config.yaml
hidden_size: 160
moe_layers: [1, 2, 3, 4, 5, 6, 7, 8, 9, 10, 11]
router_score: "softmax"
balance_loss: 0.00146
num_key_value_heads: 5
init_std_down: 0.0575
lr_head: 0.0096
decay_fraction: 1.0
decay_shape: "linear"
final_lr_fraction: 0.1
Below are experts of layer 4 (counted from 0) of a mixture-of-experts language model. Rows are named router (the router's row for the expert) and show model dimensions 0-159. Each number is 128 + 32 x the weight over its row's rms, rounded and kept within 0 to 255. Numbers have three digits each.
After each expert's rows: "raises" lists some tokens whose logits its average output raises strongly, later layers aside. This comes from a sample of Wikipedia text that the model never trained on.

# expert 33
router:148081139169089139161113105134092099131113198060134152154139137150130111129079161177079108153115141116103099100132157146113157092146178136112134113121124162122061076071161128123072139139144178123143103133137067122203083129101153123140112156106149106104134093177171101111071135103122128140159103115115116136188143137111109074042140102169168099161110157111121089181106078120162211142070137104103137148114131147085108178077104168181132164087163165089118156113142141135142203144182099
raises: " whom", " except", " →"

# expert 21
router:131086157121188117131140149066097182144127109118148143110169105115143092182139097117167150118153053111142110108140092142118101120125097098100090141105098089121143114164124104088179084131131087106151151178168126159114182090081157150136165132116079115120100184164098160077186179140135134164118156161218089122107127109141197079079200144180131140077136106089111153090171127127070118130044074140084169130094115126085132113180124150090170112137124112158111131122159175141116090122108113
raises: "dr", "ange", "aved"

# expert 87
router:098149162111098090140176140184171146165151205110111136119114150159204135175113150125088118118132119100185119095162131173107148129124140187055103149176125138171099149104121174145146057169124166142136128146105121106145102108166131097054106123136160108067083126110117110051165089118103155136167051161146161145119133128128066050158105133109096139173115148118110137146135142083110192144080136131114081153090105102142095148077153149169104112112137105178118138140059148168130111154143080
raises: "aming", "irection", "iment"

# expert 53
router:121130179101110151050113161056158131127085100120166169140176120097169118171181118122141148148116167127086125135131164149144158163148100112085135179100123139124100141149158111076175107137125145102157140115136128102132158106125094187175157149165072147102131147110099126087120150120159178161128145107132121143084175133171138078088173084149163134057113088166097141117172108079107099137106167133071153101129150107076117080175068118099143115150067055174080110139152089091087075204126123
raises: "\":", "”", "iant", "'.", "\".", "irst"

# expert 122
router:105091164138066168093099120132107145140105100143137092204118148098112119098092128159221095106076154142068153167087135178134147139144190141124185125169130091147126138150101129192134136129105186114092109149085151145083132132157153114126184116128153149150162115119178100163091091095085108159144154147096128118107118095136119166137185099061138102109153107175103108097178156122153097130137171123111150070134092149095134075093101063176129111111088169102132217170117130071150149145080121
raises: "ight", "ange", "ael", "|---|---|---|---", " whose", " who"

# expert 43
router:166158103109122137130103144103142144149150169096126174145092123113144132163095197123101112152093067171188125134162168114091139133115189159133144127102150164125095095134087157122178142135138133146141121052155099135136079072128113107087105143112148158099048094122157129091156089112189114140140064130190183164061105141110092110151096121164115124163167116109146126150181148153122180150117064141181085083050094118164110176085139119163103090095182169130112118150126083136175078115160114
raises: "ings", "br", "ell", "p", "es", "ress"

# expert 20
router:115166135113100107121144104177163169123091209121125113086139187118104169087146149149089090120152055117132136133127115137089146104093134181117184069131122070135125161104088169097126099160167180185146168064122130119101125132197164146081067156146112155070122094129128108156161097151136130131146129113168170068109115100148111132168095149149061142119096120177167165114125140136081159149156084138159047171057111073162084114105158120118136104134155139126113131113090157078100144082157123
raises: "BL", "AF", "CC", "SC", "CA", "OC"

# expert 81
router:136090158083163126125146160113104143134155078107146079109202133125172112176153089138141139118190140109149104083137105156101107109133102107093093155096105128113148153149173158080174089158131085116144134163113123129116183064095128125179153164156111175167077206186110116128161153162119150149074188139195094132089159140138142070067128140150101127057125155107116145107180123110090153113050136156132120121118102126093131122146100102060128119138150114157107132159199170142075069137088096
raises: "jo", "za", "ón", "ja", "ze"

# expert 0
router:102101121150152154127151139136084110110155197178105065130126108137189149134166086136182147143133155144103170131108189146120128155151125151116092117132099093100153117126124077102168182092078130101089147157119140110106127156183176153154152119184159147117165105103139109118065087099079166155170104158096076095075117114159183178085202139055141118148114090168108086106099133147168094163122089054130138105157153152081148120140135070102149116124100070195142115144088142085144139144091099
raises: "iop", "ilt", "ries", "ishing"

# expert 14
router:131103131116184136141108145183090112143113116187127144078172107111154109122128090111174145146085090136150100075188130144105083121146100097125168125112122116134144171138102067144132075186124105103092093150147152128085181037156096131094133131120138145167121092110082128138150139120099126106151186083217121112124106087097152174064146164133075141078154085102125139127184096142119201051149115138111149118168146145083136133193076150140141112182183139186103162158108143150139114161107116
raises: "see", " acres", "sch", "writ"

# expert 26
router:103142189096066097133144185117141143107117173110136128147124162091153099169162102114115118146189096163127110092146081158117129146132097079023100109115154175145166076149092187088170130120103121141152138122136159114141128115139208190125131139170130174122107131093113119114141166101117187165130137074164137090067183162135125111132194149138145133048115129103144121121114086166129090176133099116183122114048114128149097073081167157093127123152084076112092123114110097135104108103083146
raises: "bed", "ense", "formance", "iding"

# expert 117
router:129131102172067193052186127146101101144100111129114113136087154153179181067130084086104115116121170129153155118083166141125151112138162121165171159140111181115126073140163097130156132082132177111104147114164103104158107156110098105158118110137071084078151125151182133180056118148144127066104126094100112104124120127132165098096204120128160126131142138144093110176108059107099122147166105125155143125143049125192196106117143152107150147077186142121130120131074142118158182181094130
raises: "elop", "itled", "iring", "ead"

# expert 125
router:101097129113162106108121136168079108137119121187085150102109111196088141077188078148115106131173131129142095115109096157160075116144119156164124175102127127097150161128189140157088112132137092100090159129074171143128168116108137140159089136102056096083149136151167143169099102146161099056122136103193111116095103158170144120153129145160071135145147183087075175090103144131157137088118107054102141118140136151092202159209138100083154156143153124146162094085148121161149133205124161
raises: "iance", "serv", "ufact"

# expert 64
router:162107088134103103131136111147140084116057116134179164112152145128077099094130151119182074141067084118095112121164084066136128134127091106147145116092137142147174072153132138127096120183158128156096108139149132130109087030188116136108069099121150117127139130072088164055209164124188117122096174108111150180163131123186118098118091140142153141169095107160150188147098146161099106130063171170142158123165121096128099129155139182161107129156162134106151123188084149085140144123106085
raises: "aining", "lers", "istance"

# expert 16
router:128097144124155109143125157139119106137137121165151171095123131111103112146091069136138123122040093150135136052179115125130129105158107086106151147082125124106103178161130080103160068128124082122119082152127175137107115048173096168082139128157119111177149066093111085131131179136075173150143165081203131174110118148164171094117143143127091169084168089154154169155200079164139132080163127137167151083160076143096124135183058093146148110118133119178111137148153142163158109145118085
raises: "isc", "idents", "iling"

# expert 28
router:133179145152145113131116137129062117105145172147154174106096137125144130176102112136106119146136117114092075027131138109096071106132138137069140108175131118135109173116083128104151143131077105171149105139131163111113106089155162148167147117204175193153143082107099145117136102126062142117089163094132159056103119132106137123053162161079135155138210159085139133086112067156155152144162095077182170136098170097138152170141172134115139095145132101185110146117091122167134128126059174
raises: "eed", "wide", "hold"

# expert 11
router:110097165113115165167101131158104130144162096109179122108122088095107091174086129139166120120102151124156153156069188152099116143121121113147155144156106140135144121112092100211086176173159184121110110126123094175109129158110144127121076121096103147187149136093133138156126097077141102099119124127109103185105096124111136167145200089122162098155124089195148170146180119128151100075145097146065050138119050157108127093154119097144116128114164082073112143226192149083117186125128137
raises: "eman", "ew", "rig", "icient"

# expert 60
router:093137129161093159025118138069101162130082131138139146173155183101162150139153093101190190130090141154138179100155188155133160137140129097150125116157103150126125118146117149100183124096099146106132166109116141124105167147167116145153150122131081120093143176106121143069086107110171151152148141098098135100087123093162153159039201124144169104122106088170079098120172157093154093182104119157087160075155142142079145096151145150105152140113082100145173098165061104069145127186113133
raises: "de", "'.", "):", "led", "les"

# expert 1
router:114200133129086168042128122121134133127152152207124146180124086157146175082115094102183112084123104148162159138149157128120150103134118158142118157149107155122082078139145101100090095066131105124123128137071158195086119120196136121131158105174092110096096155086155129141083117161075153129115118153117095112179131136134143192111124122033086147102193134108094094095113173117105165167167102101110083136163116135083198167088153102148098156166094115102170132123151179141152167125150143
raises: "acing", "ould", "til", "icated", "earing"

# expert 113
router:144103115157126116114128118160083098174118110138089152088143085157176127149158123116115107073167180092143138160053115069110091178153127130161099084123109131095133096124161131170127174156149103119127177147125095192103109163082149124147043131101088119109164112118131137140113082126193096162080166146164165172148117155162088126133135124124100110162084108150097125107113177109125110081047124135087100193111128193120209146189082104091138137112187119087176124133176119105149184127107105
raises: " None", "ions", " Two", " Other"

# expert 101
router:107101149121087080105091114134178153151116097136104094129156148154129132118165200121113169149074089134161141157140134132093143130078168149148114210175172108130095162125143160111077061138135104154148177099126133105115125132153122106098088149051168132079117113132115104084190095155081156126169127156164182152105120159102085061179075142147079121097089153150160136072185157121170116115100134081139078133078078148082124151125120073178151118146087182123151119192153134113136097129168110
raises: "ust", "uman", "ivals"

# expert 44
router:140139153154122106116169119164152115116089138090163100088139184155116119098133151136133128116182112175130091147160097084163058136102110143111140120144148160102171148095152191093120180070163080176123146093124153115122130120140135123121093146097136190095112156090103131168201120141126125090106148151130187076097130099118153136160107121135049137084088178097137161119092115164096107168161122072191109176064095166176122175121141098068152088169130089078169118140076103090062097091112103
raises: "ely", "iet", "ł", "ue", "ered"

# expert 86
router:100097149117073139038092104153144155101089108164088118149111120125101128079156149155107110141157144154161135117126180166145159125123106148101151181094141119124148163138112114143078113166124104122112158106080143120102174069121106194180150150197082170148162082131184094149076114136115133114172125122141152150100122130187114139144131159132093137059156136146126143078195106074168162079170143072120125088188159182102146121167085092100138123185094111150078132163161098099113143211099109
raises: "family", "DST", ">"

# expert 42
router:136145124135098122086139129159133128178086141123099146110122100188098141069120107128150138104134144113093073139076138175108155122148141154149099141114130162117093072058165086113076119108145096111138127139091157208109116134193102118164091098075078082117120186121149132153154106149129120132126117187134120190165133099161112158140125135152144088140119081085095136083101152102096122154133084150062123162165035143109163166135060149120132173146141119078158136119173207137129175219165127
raises: "optera", " Lemmon", "\".", "Billboard", "osis"

# expert 9
router:192144103155098114168156125091161126080148154124122150195195130141134101195086124144151109118076057142090186148156128077124173147122117157140095107117132167130150125149144094115116126137139134159146189180111092138158104120094057120097116096143173135109121110107123123054171177125136101158164125122180135178155145151155094077141082127095124155070074083159166112138109142110125092123034148146108140149134090089145107181082178088127105093157110155102100127186098191109087156099144126
raises: "igation", "chen", "ness", " age", "iate", "iation"

# expert 15
router:094101144083116135105126147140084077149115115152102098078112132145125147133171172126133174118172100141124137114154117085167135101160122106155118185141199107108091169148116189088180107086120118136121155095118147098126169073111104083110156156066133164102154117081115127090134134151109159141117111108209190086115144177085124104184107135153092146098141161125139148154188110194182161164144148066132116084067130169073127093113147101088152149153147067180162086112091080148153064103102147
raises: "ig", " whom", "vel", "am", "lect"

# expert 34
router:119172086090135158144179123095156128118108109161161163105145158123205151100164098137139104153133100149180069135164085068130145128115075151099153089114168130128147147135146133112170149175113132156068154104126146124110153124117110132107141118115174132072126172080105152108165163131103089131128103128209193085154121119070106165147099151132059140094106104072146147172087160200161113150048108173124157149142125082176142136127126058131138154122143121107107092145084138129053076110088191
raises: "sis", "stan", "acts", "les", "ropoda"

# expert 49
router:147130122076133097133176111151207087135170138078136095109121090071099132088121149161101162085122085165136133159069154084169076198083093111088141119125154142166123133124107118172103077160127130162120110044057157124174118137167182157140142180117083142159152162154111099126113145073175093099135178153116140146166100122139185143181123070139133125158134172149083183203101155119126091088124127160151072126122109119167121144075115117153146121113115145165120161114180146119099099128173155
raises: "ch", "he", " oper"

# expert 35
router:120146148141103185058136143074112122105092155157153152174169119111154135147154103126190208134110150153125153129164179146136143145137124123076120119082123132130111111130116091134163156117127152098139155082104165134121176099164116149153194137152089099064171135098128113098100108080134148136151089099101149102069123097153155181101199115135175121066109076163092110091178148105139105143123156107089151116144175119089135074178114152098155130159083060204099121122095109101091117230111148
raises: "'.", "\":", "”"

# expert 97
router:152104117177158130128129109194113153177168118136100142087170139118118135059112088110186133135118069115137110086163174154127041104165133131067110134091103119100128163115176092131162108080127091098130115154166136152135080109093088113138098119144154088139169128180174085172161169173138097111108118125153123129107086151149182137112149147068099140096146147069127093116127080115092116090104074124116141176137057148084171180199165154115176115135160156161142123082181182174141158145146113
raises: "se", "come", " themselves", "down", "ict", "%)"

# expert 74
router:090149125155092157041101119139154138143096150184089126131118083187160124101103099106150148056150128124138146097099168173136197162167128149135110128123139205114052102073188119120094126089119136138104120141110126220096142139120157140156149117105045122119126152110154122140113114154079159152142086136115101130177145142153118168116170091111123092141152127116090122156142088136098128126140089125130122154155123145129200085107065127148088176090107087088140168141136195133129163232141163
raises: "ney", "oin", "uy"

# expert 67
router:103122141145127120159120121152072086134152115125166156154125096184077109125102105154150154149136134126129099042173119118102068152153174110134115090069112168114066106073189101177095135084112092115126103122159172136196094125126122124141120098099147087134163081103150141103103121121128117117133120084162092131120103194181184086048175135139169158150171183084150183109103098165176170126139102045159155126069129132157124171122146143124110106071146123101191111094115156167140155147133133
raises: ")===", "oung", "itness"

# expert 108
router:143180110117095132109130118154177154136114109160093161117104112138106184152125192106092202130068124149196157152157121118150105123087114193118092164091190114132097164144075170125114095130107111155153145144097077143109157110146158112079071122078127115085117140117113125061173129149126151128144069137173133178110090156141128129167068130136084160115151181183114186150123169112140181115111101169111088067046147120174114175076125128117113104186155082138131083173138097102134132087132131
raises: "star", "ter", "sy", "itar", "pis"